Weights of a small mixture-of-experts language model, trained from scratch on English Wikipedia: a softmax router.
Below are experts of layer 4 (counted from 0) of a mixture-of-experts language model. Rows are named router (the router's row for the expert), gate (a neuron's input weights, with its number), up (a neuron's input weights, with its number) and show model dimensions 128-191. Each number is 500 + 50 x the weight over its row's rms, rounded and kept within 0 to 999. Numbers have three digits each.
After each expert's rows: "mostly gets" lists some tokens that are sent to it at least half of the time. This comes from a sample of Wikipedia text that the model never trained on.

# expert 11
router:542474534597532590511504436457497526625515550445406514558504595592551504502480478556446487447444447498420495516475553456545518467496471484581431536389444533515572497514530517459515427631499429
gate0:445428510546547514471529542418451486418433467497481470485466559506594497466515532401513458473530489579551524543505501453551508471500509485586503576395449503558483572670496485481478482528480506
up0:516446538512441572510560481628522519534492478516476510397516442584620506573441507416505495471481483586547446530467540467604525497497581515468534572526507507609445513465429443511414502494430493
gate1:547437389498448510448585475589539462565418510529597483433478481469497516558486532481523440394445513432508540496515447425450452607557512632520469580422531430546451475518524491536487507573572505
up1:555565487558534584530474473457508381502544490532491484434549542456529571409560480443524399461523493429490508601476483369447457465547518526462438489479480525506528431462564398489531562540479598
gate2:473447629542555581444499506484485440541430455598536494474412519487542504400504428461475506433480509565589501563429477475526508457578503586422521524432518411446478559570405494463489538576518500
up2:434425469584487452481482431542493560492567536537543530458500433535504627500432446481487506439471559444502397542501573492469475533418533431522449481526488537506585475555466601486509571439487545
gate3:435510513533527453458464558421517447518448533521485536459465430437548415398439401530423500517527481573639468465492508502526475436509471475487526559546512437517523565445409536421583457648492461
up3:504445448493506416439451509470557511547471590435599529482532510417511532485561502437497520589405465445441423519491466341522550553515513504455517553570403399564499488444539605443428553525494449
gate4:482540614437479438515501542444601535481512491539560512538413491560529452489476445545510531494527467496496450536499452535565535459515500396524440482522678574541511433594525454447400557516508452
up4:557496561557641513571452496562527505518456521552481641499502510460549530560484521419507448558474482515420486508520528533444543453552508480404477500479415447439475477605596529517454420431448521
gate5:538451438456472523426583476502454496572594531458455545501578509549524550544599466563380482548433539538446492561512520530500413581564446451410424505543437509538558510421526548486435530511489477
up5:497470463519415553457439459566424497541627589427507566456498397519460394497541539574469411584455449448436467474551561418454535508571477552570494465531454520462534521440467532469484503431473464
gate6:422494436445461459441569523456558488516509519434428377572534524531521506517558485458505503518491413512595554449463527597581419451474547485448620566622610553491514430532501537528522522513539567
up6:521461434473514569400550439527522474529539539443453496402433533596579504473457511597486514502508425567485558490565590485543459482465484413505580489535471531416472448487511610541547480498499491
mostly gets: "==\n", " this", "==\n\n", " ==\n", "′", "===\n"

# expert 5
router:586535507574467501507550496533511443507454538509523556425540490533472548495650383470428604503557475447500455619515500498479483564583467531511553484481553441539434494405395521503447553374503469
gate8:476445560460559506508475548515467450448495387481521549509470492510532488513608513518503409440578522491518490466568445396493416451475457466520371501493521572530438587546435438587519503454411511
up8:530530577429466455531474400484547511423465487452505487420560470524433462524458454421442450496468545453488514585530441535548477439493480464513496523482490521452454403426531481519548505555483480
gate9:464499547512451532446549446498506512447452494542441480472425479524490516480613524432455556493489537539542505558533600533536589470533478482458519496508583452603524534510561453478496493454452376
up9:512464510508476548425527474491425547466576424500522498460471433482511557520567486476529423556446532572453525554476485510456525412418413494445440469551543560472516460510477578499422511498472544
gate10:474401504566451446519540592487462489484519471477538481522467511447493459447538550382539512519483494534484547543564441479483566519450542463473495472402506522549469449453493571530623572528545453
up10:576397467506462440580505483490525541467506486548515522566492454406469468515504541482507483422448416441501576449473378444487564470471477407412496531467502431581370514452380483527505516526533414
gate11:569441530487533582505500508593527527457582515563553432509443539486541429600462493453483502548523541452483564434543432523478509460485507478546517502477526548567513399459493475445495469463589473
up11:512437510450495452594622572542553415527504485514469495491473482621489418489492604517460465517532401477473448491477445529483514544470467475569524484419472465498410529565480468600537573516652548
gate12:469464486497532584484557519506463565491563430453453478431476468512578538502551444460405493560460436568525446519478536440464573483523510564485498467534473560565510473492487479485488489570507410
up12:542471581480499485452520462345546442379461476523500448489512547465484492480555539547445494504486550528510561558475489470623496489397576464531473503422542470475474522614459489474506587462515430
gate13:481568585482512414425446450471472469526434539514432502561525460470503454519505520488467541522579479568460552490518496432569566522493493494462551416545497484406534538568514443530387542508508486
up13:524526443397500525489460472489476419497512525549403458499538506399499560496430548443539494492535514503410571491482499559457599530574497533484523516482547481525523489453432457493483420502445446
gate14:505460490522472540523570562523472432526539465464469522564498512568560538388480572554508602417501518423492564536532439506496487564466483576480418463426450471518400505448430448502481552526478512
up14:564532599592534574429554548468461461570408433464499507518526493532501554455540547575461491495523497530530514545426523472607509509518470511459573524487549421496469511410459491522421570474436507
mostly gets: " including", " such", " left", " served", " Ward", " Br"

# expert 0
router:469480490500506455422583443558524385435512575541505551476542501477494515514505443539478444472537511608528503397542536567479562490507522549467503526547647433531508544444486518616494463425490555
gate0:556504514528519492560545553515443474458390529515507467538489538563527531465486475433469491514632465571499458545492604402585548400473471495456538539511519565526545500522498445540455391466490501
up0:453581440467475451489580411530480495528515538459573440562492551485535576502545473520532478552477478536420465593409448447455517508575547539517541487524481585483539437525444454475502535556486527
gate1:493516463488552442501485613454526537565526446527476532552498547471453504494508455607484551483516463447566496466539537493492492313470527538459546547476557406638468564564431473413575441504509492
up1:450560507455480544535561450505504571536455556483464466493551438506515564482489626420469487488580480483471550451461421481624390649542442439462484429470470543456557453471499562560511519586457472
gate2:520528609519483486552552467422547481535528543470462480539474470548491435405486520490352546424557556449396539460448486536527478540461418504496525513379489492542436544516462461473550464503539475
up2:435517545489432445505488460478486489441472450518479528413475530530492432423541498446614483499530496555567463419498492488468455501398542415462564482484475569447451541500519451534501540545551493
gate3:493494506424467502471541515475508467482413475560420520497581552458491527510503478543536485495483470521457527504427535490467429513471473558518425419417521451482612506484467370445429583478508502
up3:481494474526504522466529530490517473464381507553448552548546553480489518472557539548581440503485481519524510538431542573446461537489429558539437401449535436519555516489436395435407570433512551
gate4:521587465517607525431465521479429453540393523559549436550420498568496427481578497551483487394559491577457591536545462561474559518430485525484509528587498505576491472517481499516428557500498499
up4:517525513495597556427529524457472406452411500514397592419558485589436499396502462511608442549572568508414534528428448512550509481519472588460449442380519487465522519431611464524497501430580557
gate5:447487558501521512562447471475538578518532422504480492604529573546493495499569561578490480567533579498464510495439414486562527527398552533564436438549410504506467532553521444499507589511533551
up5:493559528539495419593487504516507520525547445556496566584510470487552564464427526576546473526566570536504530429553490548606556475433540493495549516573448471546474532485512455490445559518473618
gate6:616593459496402495517433505486424485466482439522549479416502545537512533490496498486498387446524510457499513522547495566583482500516458495555523467456542521514507529565585433441489518455506516
up6:474517524567536428431348481556495473497505510525468531534549560530498517535499498513466613443498535535534552514541438492480488592499452547488447558592532583482459488586440441523509580535517566
mostly gets: " is", " was", " were", " are", " had", " would"

# expert 1
router:501535496466481480532532507442480483491518423456540494532434470421517500457412496506568441489416539437459532628499491523444428507421459533470544595495357563455456470461482507447561468475500393
gate0:580439486448461400536519566476561458476453457483518427438465520531473479545544483555441573575439425495425498447377516539466509557526591421444560506444505426544437528408571488607547425479555497
up0:511473501509425492513575485390638420460425518513516439517537536533502394497544449505526595533497576462560489506394495496450510582501506570525445479432552536538460532538460463543502469477522534
gate1:534584518487458474517466408459617506568461502579456502532462569473493542512528465568596515429486491496496412515530406504523505538538485580471474502405559444583456445507543542432499496530547448
up1:500499495529497524460504516479518491498453524457497514412485440514469473494488539519417443494499424458550534444533484500489526481516464469543572421547468565396535513499442518598474586389572480
gate2:484484394492455517522574542570417463624545545542491474532489420561461562497499508481518460526482504456443557492513528501475499589559481550586540448455495485490561488474582513473508494539454493
up2:568510472465562543422505565445563511508399480502459503548467497470462535459534526448505453511596431538584527445514428525551501443522484448437409465436578467621539539514460474354508513462495545
gate3:505516511473428460513521549549562469411414471547571495434467527548525388428582561477453522617384381509517480508466421497488525521498545515456574462535514527455533499496543484469554542573618620
up3:481533452515467427509512523420505502420378497461529564481514358538536533490499541561514471513598506553574418565547478491475518539604475487443496514498570454458554418479546399460524453470532538
gate4:565555526519506483470553479529552540528566544465513557518461481417469539413470501513548512481487470505485547567483520564498482452452522485461544530409506560560527500547551451494366586521515458
up4:493498521498484397483522496517553495492505485497443550514453444433462586466516436524582502541500441464464541552512509561504409440509478486483544488348466549512570495516572507475385554553545507
gate5:557558459587454451569426490581534563388613488460534491550421561475454535444536472502500591534442494474418523519480555597544557429500479537424472508526640502467557501590546523445536496501421534
up5:529541574532571540498451567503480456494459524530495567502540461482508549536521527506499450475532512517575504466493536461551434508454442443540454555480432575532516524541450475544448496445486518
gate6:531611525488452531503496452506430535483541501469527520475489563517470516501465599610558437454579446509495459502517457453453461533426516483515532521566364535561484508536495566488500517476440470
up6:489496412518546415469513547417547519571495493549524555441483463525431457529545375525493483532438490477494489514416522550541536545566406555467595506482543607529520451490490508479587419598567577
mostly gets: "\n", " |\n", ")\n", ".\n", ";\n", "é"

# expert 7
router:463499534491337527398525441563543496515472459596462539507548491443489540496577520495554598564393470525470507423432526511564482493519470425428378479592492583449508522515544494512485422493505541
gate0:431560506468555445491479495530503425492433517469564461479497559606500492606543395520433516492561442522544517435511446493487545530468567510569545533580508528517489539569518474489375590523502524
up0:500483528428520482523453495521469491519406535444425441461538527565498522532522427535504566483457447569519517486475536480559515523563469569472442464558638561556445514532459556634470444526517568
gate1:538501484573448418535450553518449409443481466502546541446551392599461424613442477446502523472532566569513466549521485445534549530481452519448430474479499471511460457395470452508535592540436521
up1:604497479454565395439571491454539503532534482505532470546395479516531460543539433618501456530504551454531430472511477564569494472512560465605473425510455478371592439538539501528467598533506491
gate2:567481526509452530429543534393534472508459465508499465510499472626497565580439497494489536504484507527468508417477576471577462519549514468459575457507447565387516452514557408489466467551463531
up2:479453422515489393556486539514475473466554472546471474460481497384538490470522422481491545463507396497534450573527514517503458460387473468455483572574499441518462458375447565545416523505509493
gate3:388551433517466571522500478517588422535488468455536467477507566410567515433381482507530505479506495451502477484467430540437483451518520539542573469516427489525427480599509467543502513496509523
up3:428553553550504508544428503546586477531487522522514497480394505527497505402533588467422511507509520486450442509595462530406462494390386531439430522533480515599440575593485527580560553427482582
gate4:544498537512484512448514488533519488602455587460426467474582496444538502532464573586442474443520521515540438513549508467483484502507504500531423614446502425460519537508489544609503533561505536
up4:555497512439453508414494479580583535504629530543571518540450509443385515510507465491520495558499539516533388472485518451535498582503476549563416409503468512460477503513605585462492588422521544
gate5:447484462427526538463485418369435522576517515429474402481507581462383481465518570516599498414536481527485527474501501589454492494585429494526442556524458545488515444564497568518519514540442496
up5:476592562523450474553501491583587471501473475532486423504489456434452539525486583488382585571534511509571498497419525560505530456551501397511471521462459464449522497563377494387500543468524578
gate6:493530531507485531466453469468405467540504522478531474508621428558489551531550478496455533521527430488392487490489574502520553457497503504453433465480462503547586585463453525441540442476475457
up6:456440519424520473470509525468558519439462544492445518533502575466526498538495491493433497527625570428510489534526489552590458491469479570461478470596565460571492453488568465483528545501563530
mostly gets: " more", " can", " some", " may", " around", " Sp"

# expert 12
router:536486441497515496514475477446518537432603583556566540589538539556420492538412593525474510510502491465513548424464524465487526473530440502511540488493467567429521485537515428492580507450504445
gate0:534453589453455483555516462396476543438507492562477461507547562500486523519532419416499455502448459538500510465451467425500539472470449544468481475412448502398561475441494462594440508436385439
up0:491439455506434515454535508480388451412562536506608460544516561528519468601448398454396435519493488553480458444448472474532480530606386514493548545453580522465577522511499467556476484575533520
gate1:465436522432444467481533523427448573459580380482543515510582483495461422528443481579532532526473551454526460427484468509482521469544419491487595565495356474487521462574547453495493485482501483
up1:526580554604577601477488468502512396519491585535492439466452495438556523447551463405490530439440461616489527558514488526507498447414549503453495448439573579567427546444502514489531527523543561
gate2:572534513469570565579533505437412613497536517603551475523492586542517464602563465533525596584532475507420455533595548479540564450473461489447447373364469537563585465511476476535503518388431462
up2:599430410438538485508526539482531481522526643434515572507549407504513524655559497590496516535491438598564489499514514466495562527439439430477510443558395538446495506482454456511466538487517471
gate3:443591516466495438483536527505524493479480570410459543500486505415555522396493452547391485397434533477540483471455484481481564422522457457589518492549507565477550432430457506615493394578452452
up3:493570517525550515579555477462566500487417501609526539447584568543517530547480527540491534570479428534374536573512507536494577455462505567553571540536445547505456524482394591502431448511570602
gate4:467523485535496484498496500484459485477497458527494442339454498453457552522471392466496430514442496506444502538611537450472473469611488382452458418529535544527442507467436474458527525428624523
up4:441390527531493562505518486496518513440518490449491523495460536436522444495458517535496570523555572438548436441405414632510413401458557590467589622461390488522525496472532564582426502507431509
gate5:562442547416429521432539408413549448587545498509482410465559504541513471534505467523525492504358510517586546473411537489450477554499571489534435462501502544464493521484489560549484452470572578
up5:473576467430481595447514407516483549411490497601584476505548497436486489444492465461564525486460454465574580571488470452543435513429512383504526478521507508509492542451440446561538514492444552
gate6:526505551531526471456548524497402498579441514391500513577453526555480469494576575450470506534521566523587498434518439468438543419433542572500533481426447555460535426535472493379451468516459496
up6:516575512488475457499470521558493498485481478578538552501570427509528490504451508533508543541451416597471508489512570550579574497440532415531497518434581533440382517433524483551534469613510478
mostly gets: " –", " -", " number", " t", " Yes", "ain"

# expert 15
router:466478512391509436515509522433487472518552482474526528421576524489418421484519516434485493576466563455431519485490478461527463475600573435512472502470489518474480540446486488474499442511496564
gate0:497478543499504523535432482536564514477523495531501465548533485567488482432444463456437468553474568550463427577493469459454575560545416566520451553434523502486535421517611413440581468550574461
up0:445602521516493436550495485517456537499516556586506470514558496433434422511542500540529517490492407504426593465420442520512504428435584552477555491562511422459470410410470527499527463502548530
gate1:502447529377524443547422424605437429532454547543449501470471418527566521570583471501484465511476521487422491484500520497449530478488520498506513481564506485517591576579501534549456525480482453
up1:516514495581440563439604524483504550507558531400577438544496554544404450429484560518508509508555441558497511549479428534525477539534472504439548470424481447469501476422494437469594479538522473
gate2:470554525473509459567532445502581597494486517415502417522566524496444377464486551650488552477476498456421496486520534555531591516471481532507526466508551533526509591478419543436520505549590473
up2:546539454508438503552511520484458509472524461527559463450474444506605508524414551461545507510496581501590486533471524454534599455452412390509421520514485509540495410480496479556472438546500505
gate3:520464543536532657522453483457546468446484502499472441471389540558489518432453480449496519447557546523484485597429496519525530453503391497478369441451545552556541502524540511489525528464564480
up3:532604499502492470558461486525487553412574547509502510496508493569482415535487507514501474546429491324585533499440530496448498551552518372574449515418430425534462610462539494464566514423488436
gate4:445430509455474533471476466530508383626495532521431477504510553524509513522489588570539416517575548486485513503541511442417460475516535521454528387433506518391510495538433447543486479425499561
up4:499510571468477452564503525560509471467462464487509487463535443507468584549535532538512519448539370463517564418486463529435547424438531466555505572515401554499483569482493548526530432529454464
gate5:461535551484466462540551487521484489536522508569459442545510558560515425511478425446458532574490533481566580522524442575482582490401502551509505531519445493515483484522555492425443485495481463
up5:536568457560450534509493558483472489449507558465460566478517590481472519426568549493501499562477485389563505591464483543433487411518444444537432579572441563533535473429484468412447558400487463
gate6:397475425375533471502462480487472412564497403494375430483514480459590498550626519512508428525488457516520600515521495506470567489487521475444486541538560584519513607447483486479511525457445535
up6:458477579553440431574497493557471515525521507362511535559512570485429574483467473532424504443565427485477524539457444536567453504456458483485515432511455530508442470528523517473557551480473520
mostly gets: " T", " E", " O", "E", "og", "O"

# expert 3
router:439458547535605551464485570524430497353461428474433529539517509501524502496420517479526537506509534489525464535514457487507447612399521528517493429546509483462437453514479562522489405562495505
gate0:508595580502497508561506568466455519531449516507495471467418525443532454540484513529432550499525472636457555476480528517540557604456461477571557446546491549544460454412581547461485473503575518
up0:487596517458479455504515516575511500627472467603456458487497493431537551489537572523405471458419503558511525396479575476491504590518461482574460392578539500560444555427508544583432552472471528
gate1:556561488573430460563538512547494459553464528478445544538497412459511438486503499500496561539503502496451488461489493498540510535483423494407513498514556465516494517415561596494478459537593521
up1:490579597501521471503405455524579517516426451467558440467441538557557524463381501537545473528606569453480504494540421459446460500482485609528529555547431529465468522551669484424447597514479448
gate2:526490500509494564530459447456447474463493451508423404477491546431524591444522506444586465475517496548437547467596508469539577495445453518534446410527432523588500542534547530483441461462488529
up2:524487537541525478520393420474585521465577483533483474455504517486555533495567660531543466493552455442472532459508462538454496480441464528517512518405528531436395598468414499629586504458518433
gate3:485518447438505480494530513459491497511486541554486535484540459480457556502499488511525433613526436509496486492555563486607539606523484538448450458504504523502544494451386480468595464536528477
up3:507471586538562525439535472428571474516409478561488419539470435557529457441572402444528489539527558580475517491556523511522552443452490611498530566562451533432565502560437506577428523495458549
gate4:598603519512427514590499507512439557425439545481567502570617444467602497546490472486450533402423409491492523532412490527473462577564553516470514475453508493557481384401507469592443518505522524
up4:498399522424537467379502437494436504452578518444479514501523504494479542474543616532502514537525551581541584465580501501524490444492509440518499476541497450507543531502551517434468478425355413
gate5:526461525384433472460546452436510481467455575513530582385485548424480422568459416473556444364456468508527495482440469463495517476486544430451522525516520506520572487378450513432467514521495542
up5:506574597508474451570529409580532578455406516573472430458544580459484488490539485443504575425475451493465567430494461444483592537430549482440481479509613540491472379484471510552509478504542521
gate6:535567552448523529519536488399501484507459484449521487468433533452503495513490416560522562444575536488503505433476447476449505558475548467421452515493391464505508543556569548467430477571551480
up6:490558500515488573480529608523472567464467541405508650459481468469425485497543456466546617472483535492494507522524478534451567507484548515436486469439457433562474449519530474387526540588569519
mostly gets: ")", "b", " role", "ru", "the", " co"

# expert 9
router:530524416537520572538528616538504513579556554533553487472538532484514501524499458490491538485553481442494553500487507466502542537552525556529490455495536448526504509608559565504506591472502504
gate0:557428546412616554419504503475578440509574608418444452540515567463477501514553502466491541540485540505559536484552487610433558510449445489534461522386507566535502525406569460409511489486493470
up0:545497554468467471454499594528576512441593525470543437478386560466539411498440539508488459518548446452538458527584556540491544487494452493575417556508524504519461459434563553399563524477551478
gate1:467616485481507461470569483520463463456583547506503520447520443483576548467576514550506527490524431568506480502509511471500549524503444510534584545490503529444455581549534520553395463525551519
up1:590570441473510479465483516599531536483497497385558469467422569455430479537471514525504532509465403539536537573572550424441501442458474508439550514518454490459509495430479511484467490452401564
gate2:474434493457546493598468596514557484478499506556458507403556556522456440597532621567464569561552454450378488548539497540464535494435483553503513524540523500444553465508480564588460425467515524
up2:488556537521519607498522510515472411477528456624592442435481570520578507474573470423496509545575475480446462541511580458471514600546509484489620444527445522595512436424571479444523515512522509
gate3:530451514518513553386499522531482458620559518598550467526529456589529471545497444521473487471465460476586471455505484529504564494611593550384519491498505526518506473406440489478500517432590501
up3:408475552449491399544489503526433521449547486457521444506556469476479518456486537505562412590486520491451497567527495535523485537479468445536436484506469416461540471545613489457568492569469457
gate4:469531557509430392517546480526526407590509582478541521540559511544450407611541532495560552531483643549474435513475488482540458479406525510519508529475436521528436534483464501580478506623578481
up4:462442533339527450424512363484463497538431479444519522369528476451479540518470496593567541503492508582475579498489433451507485539441517386422401451455535486499534476512486528504462534574437465
gate5:501530456574497567493529542552548501465377466493395407585457496454455525509511509465528527534585525573396560514426438555421492481484544490589536444506539511478459427450462343496435522612510454
up5:557523416543450525515468579562506542442475392469517474558492500506437556589479494512541558449549440553417551488421527486405456495473425530523546513499590423485444432505475430387486432498506467
gate6:482501601552516550606463539505511410420517505468569441614511528545382454511483495503487528503498540525514527457479417476512498506521490631536443417468540473522429591504508418448476555590483568
up6:522553498529502566601539553580467412526538474494549425548449573443443458508495579525624526497589531417492453523540552439455585462459532529467522436519531450494426530448553454571480504452498479
mostly gets: " season", " they", " U", " p", " album", " game"

# expert 8
router:477459483480487524507459517450462439509512429417542433425557410461494538488576481571538407420448492487568537484501516542452511483591498481418556483481478509425572537477527415484513479466504508
gate8:513472511559526488442606492507448487527528426508506507471447488550494518474544457457513537496525548538427394577473482499476528470500590495451617509452518488502459481552428501488432400476515561
up8:574432472479500467584443576453552507523474472494504440500394537559470590551521545499446503536425481544520562540595538559439561561445384465525509522527584472511517539478491410525529571532485434
gate9:498555470429531519485523552384471560423473506491453582485444492540463537406600527572470544504581418480478461585478528592500501605471414517511462552561495491493486533508555438543479535603500546
up9:473544507534496561581444511518527570475543477519510517529514529443544468450548434465533504505433557558506568386555422440443517527449540575559526473553477426482514514500419508474616500496485471
gate10:513473490553501588585539516613491482451555533521587503504547523573529464390529480482604488482474442532544496490501468518501431471441513521574459435469469508568507459407483525512539517516547424
up10:408540489500509377568503581486488567601549424415457417470554503504450572578517541596473506528427453525487468474486544464435502498476485517417592497548472549486511583510510498559407445523470453
gate11:529523520435497501457431479518522609441495543545445560454427486460451572510493503478556457549465511452429463512509430544459456574563456545546515418508601505407530501459404459400577495420573527
up11:457516536496470461555471574466517512486464435493505519472502501532492463484480512471427568474537508523465533420525492472530536507434611395465540502434526573434561525471444502578426541499499588
gate12:414521536515530449523502552472502534463517507491401428511476508514527535510504502543487514544578490528500443502476470483548525488446427465480554551577512551426410504512372457511544500535468474
up12:501515495418512482414547460538495591500547416473509534541527483460562580520496504513438443505624495523595558549416556420524433563546464507436532502474568471476561480558566424597498430480481408
gate13:497470432523504400451541460455498513456438472519495644495518551566457449493373538576572519559553467531542550518520502558442486513414413380474532532541495456514499486554469517521454527454497531
up13:502562431453459484513445467573565491443532516524598471470445573408524461474533388528424501550455503514565503470465528456373496452564588453514504522482597565387573524475484505563440452433514535
gate14:451550449573566536471528520548553530444531422470526505492441505432505483517439402544477410492541615526455496415511536470492507543534547479470492558564524481436549612675483394458431439537458525
up14:497501397570511559493453547478570439466524444548498416451473489531452540447539428520481529510479538485434560482552522586463505481464389388474476494584495498566515497616509486492498447477498541
mostly gets: "202", " been", " then", " being", " office", " San"

# expert 2
router:437601515479505501551486529522396538448490426495474499438488515479450483541455580473493528518450546547546492447558581519570509442457559582502476499498516446541613491454542547464513534465478463
gate0:484481601515556517449487533479428525551376527558575449514442549547537496525595463507532487575570675455505446584539436549466465460529431530381499440413429516528510512480511529439464523562561532
up0:487437573579544461502389569451591496403470471479517505431499467612536477571577451499530534482546439499487497492518545534416454490556508515532510508485438508543505546498543580439455488541454499
gate1:540549379411434502533482513479521445533430491484550376543535451461545415465528417468439457430418552475477456485463486434439484492512585521483487449543526509512515482481481432576530502515540566
up1:534492462493458520484519480558468576582422485548512454461554525457631491449584421450603456510492553564554563551528497472525499462476563524465487487425394513596452546508434520499489441513499480
gate2:573506541460415461569481556551509477517492534454603505555636599570535543488462420407467602581486506573436563526539547483487590534443508513604533502455508487566474533469464522489524503509464533
up2:519463492508627496465459422559468543571508448551474505489399415427525512439457580512506447452556474491541468498555450516532488413534499484417478536525509516439520479550508530547357577379529474
gate3:534551541438506485417587480541440442496523591441434477567590489546474466524542494509524436438552404493505492436502450455554495463545521470475543464433456567517612426575531429468568538502522584
up3:532547461443523508490449602437454508450530473561524422498428452589516395474502459497541509578465463350520514472510402354614440523472510484500558423500452495549463518557464495533515511489581557
gate4:474516436532526396550545502416555496472423509522524535480466484518499549496497478497447414486464420459453432456464453478352488486483459503474504494497533511500509501522518554476527554637517490
up4:557487564459547564514493562540515479573546442405523481564514560415452511540458476600505502642522533542525525556517545537490461527666527462574514526504526489485544503538530435577525472370460528
gate5:591457520473525522504427451477563507444508452384539468412438494484479486493570543542515469500564456584563494563561525481478537490570494478482419601468427477389499502627464452497435556566457538
up5:434443485527535588533480395488510543487553466551419467470440561424534581372536589501570531481583532560500585443490338589466577504441466509539561490456440511413475511538544502482531500521514466
gate6:494434435567504495485377543487577466519498504473441533485546515455503426538457511479563562447501466476508491533487416521476526554528491521504488584432431516462457481388468470477612521592514454
up6:551586558523579553588490457434542503530542503540615497430497525530518501460510519462560483509530471447574451538516458454503451434466514492526439523480423454528458505567507491482550464460474441
mostly gets: ".", " S", " St", ").", "man", " Y"

# expert 4
router:584546534473481432467503549458510489465492430445488448483512503530529500561476556500555466462521502462525463453525447455462557463459457431598552518456537424503497542492536583440557555532494555
gate0:528512557447558484442562459497537563574423478505509516525447486562421485514561601602557491487526495490494470464401548573533543494465589546550442465511380542520519547576507562514433482473471466
up0:537536514472455518555442532557497436447538520503538476467480474499548504415372514393476406573497551395553493409594496482533500495538495472593486521473555433462482484508520415488588561488481542
gate1:498507473418528410550490595510441583597502535536526516456540466531502492662506472513382555380533510574500543468513584464438510578413480416518558472580450524564433563460449518572447465472483577
up1:508579545528479529529516525548478464520509490574469574403393597579543564510506501430495513564331561519570513627494546491463436520548491530460494570528491518468522407518516497448566519438463462
gate2:538473507521520549556463451593479466521487439492481488615447538465467502560430528552622524517499520437480509523533391431400489524561586535491461553530553438573455576510503451454562561502469578
up2:515524489448558557396475548490419468540503424551456466480451475510516501455471591536536477573543504538534517502591503501480555558392516496436624410622629588532568518505553547524488536498454531
gate3:511500501452480574558498457505553531496435411480432427465508588549510461413596499570448488509471508502547458440534537435490510483475502481565498560510475474583439489505509529535515475520555489
up3:546497531558531473525463577581486493389547585505505507477442501593422409536441454541462504456464536515489469546431508560511483551496484471376519550465425457489442550432510406484592552502519465
gate4:482455500511489580456526465467456482520473457559479559572503542579536426474496524481508522477600487448471501417524552494501502439411509567535453518525556510456407457511477489573438563482542535
up4:424509536490511505484519504524574497517499532483520454538527402503423548571531531544536469512466641433447506538560507570419501493586593581568558473511517391426382425500507561529597563481450504
gate5:506467511469516604445439456386460497514494461531464528425497498552459560517501509579444492419534559545437498467558463490442444549485387508579519410508482459472512570362522493523417547631493514
up5:489578438571562508585519495474564436641426581455443578486530453530439435545476512566424428448505447513558444487507421537467555443478506428511465534474506471491511532509523560585484459519449510
gate6:622484550500439491498522507530485507458549494443431463582556547518413496526479448534482509461533438469417399491604539453538526567465477461441484480428452490488509455488515535573473461498541551
up6:446458469460524529532552455602533449463455441562623442516462485578608467407446401448386455431446512467542541479591426507425457480432513525553444539552549483594619524488450526340557564541491508
mostly gets: "^{", " An", " information", " both", " any", " Co"

# expert 13
router:547505460472500430476421437565439607576481542455403479584386491515553553535510535485430458594501506552476475528473417559515557496481499536465486471506514624535406568619460456456467518481502479
gate8:528503528514488524604552491499543361509604556409415505561487507373519528516516589478526557475523395445447494477498453471476550533501520465583544508463536524555499565535498596468504606510530523
up8:477506567479499523411535483471399541542475491548483442475590508592420550449540512515513457496419513498515486497541505503460498528437482432437516620548467496519546552474488577555512534491473520
gate9:540434485570500386545519450497428481459468432508500547582478516466531482449524468432529518485522461578558491561550577492456486401413414483446411433321494467531460486535517421506547491508475421
up9:575588490486486480522532592487407590462485478527530527460491553465503495467612504537492403509476549556491545486600482526509456443557521478498581468416556507576560539580457506401457623429608470
gate10:523604478444576489510447552478493591469461474561501535475494454472475486517506455438615527465494447512503478511540408468476580483504413548424457543542465570431547457467468484457424513432507489
up10:484448493499490479461539427540496457532492491403553466495550457580467496487403482523603569467481488523560448516503534547582422543516511427516548496507540436448485506549548495577536426528466501
gate11:497498394379554599425572498491485461503475472425523419497490490368503535572447523527585497471539428563541615482477445493483436570525477460494553434414530446436538528479472493417532559543458418
up11:517468443563419470467499553568539471430539475602523446458491596528457450512487515438449423502446433510563452522508465540509504507560527547513530593550424532473519478538453508576478415503584516
gate12:493483498400478531496502496472500475501393527517580406478542512468571514462543450569582560459427508524513532484485494471479511538549500518434513399530530446500626542490488604508490457569538512
up12:575533454535483448457531495578570452428645499589525501438561628536514476536474495517495471611491461453500515496506551447416457531458517486602536484408542611422496484434495451582419549544505572
gate13:427514473444504442502493519550484479553503446510566491585490523400549409462460442467526462467489531416516582545514552443521465481458508476541418510541612556623488529494594540475473509425507481
up13:418494466501465441513417402444562541448488434560438476534583496485509462522435505551563492545474494533521489401468500417531529523559523555541493520456499431467360530447459418566537477592507515
gate14:444570503453482611434466550471520443455470464502546578504454489518450477421497484458452554504514463501462586539405447528524589485484478440486591523505462524517474526496547520451500514524488451
up14:555488513598548443555507490534512566519510508532474471518509514442594524567512518492553455475485549588508450547621536486460509475448522552525441492516545460508553463568486509551507477515520478
mostly gets: " but", "born", " same", " local", " station", " service"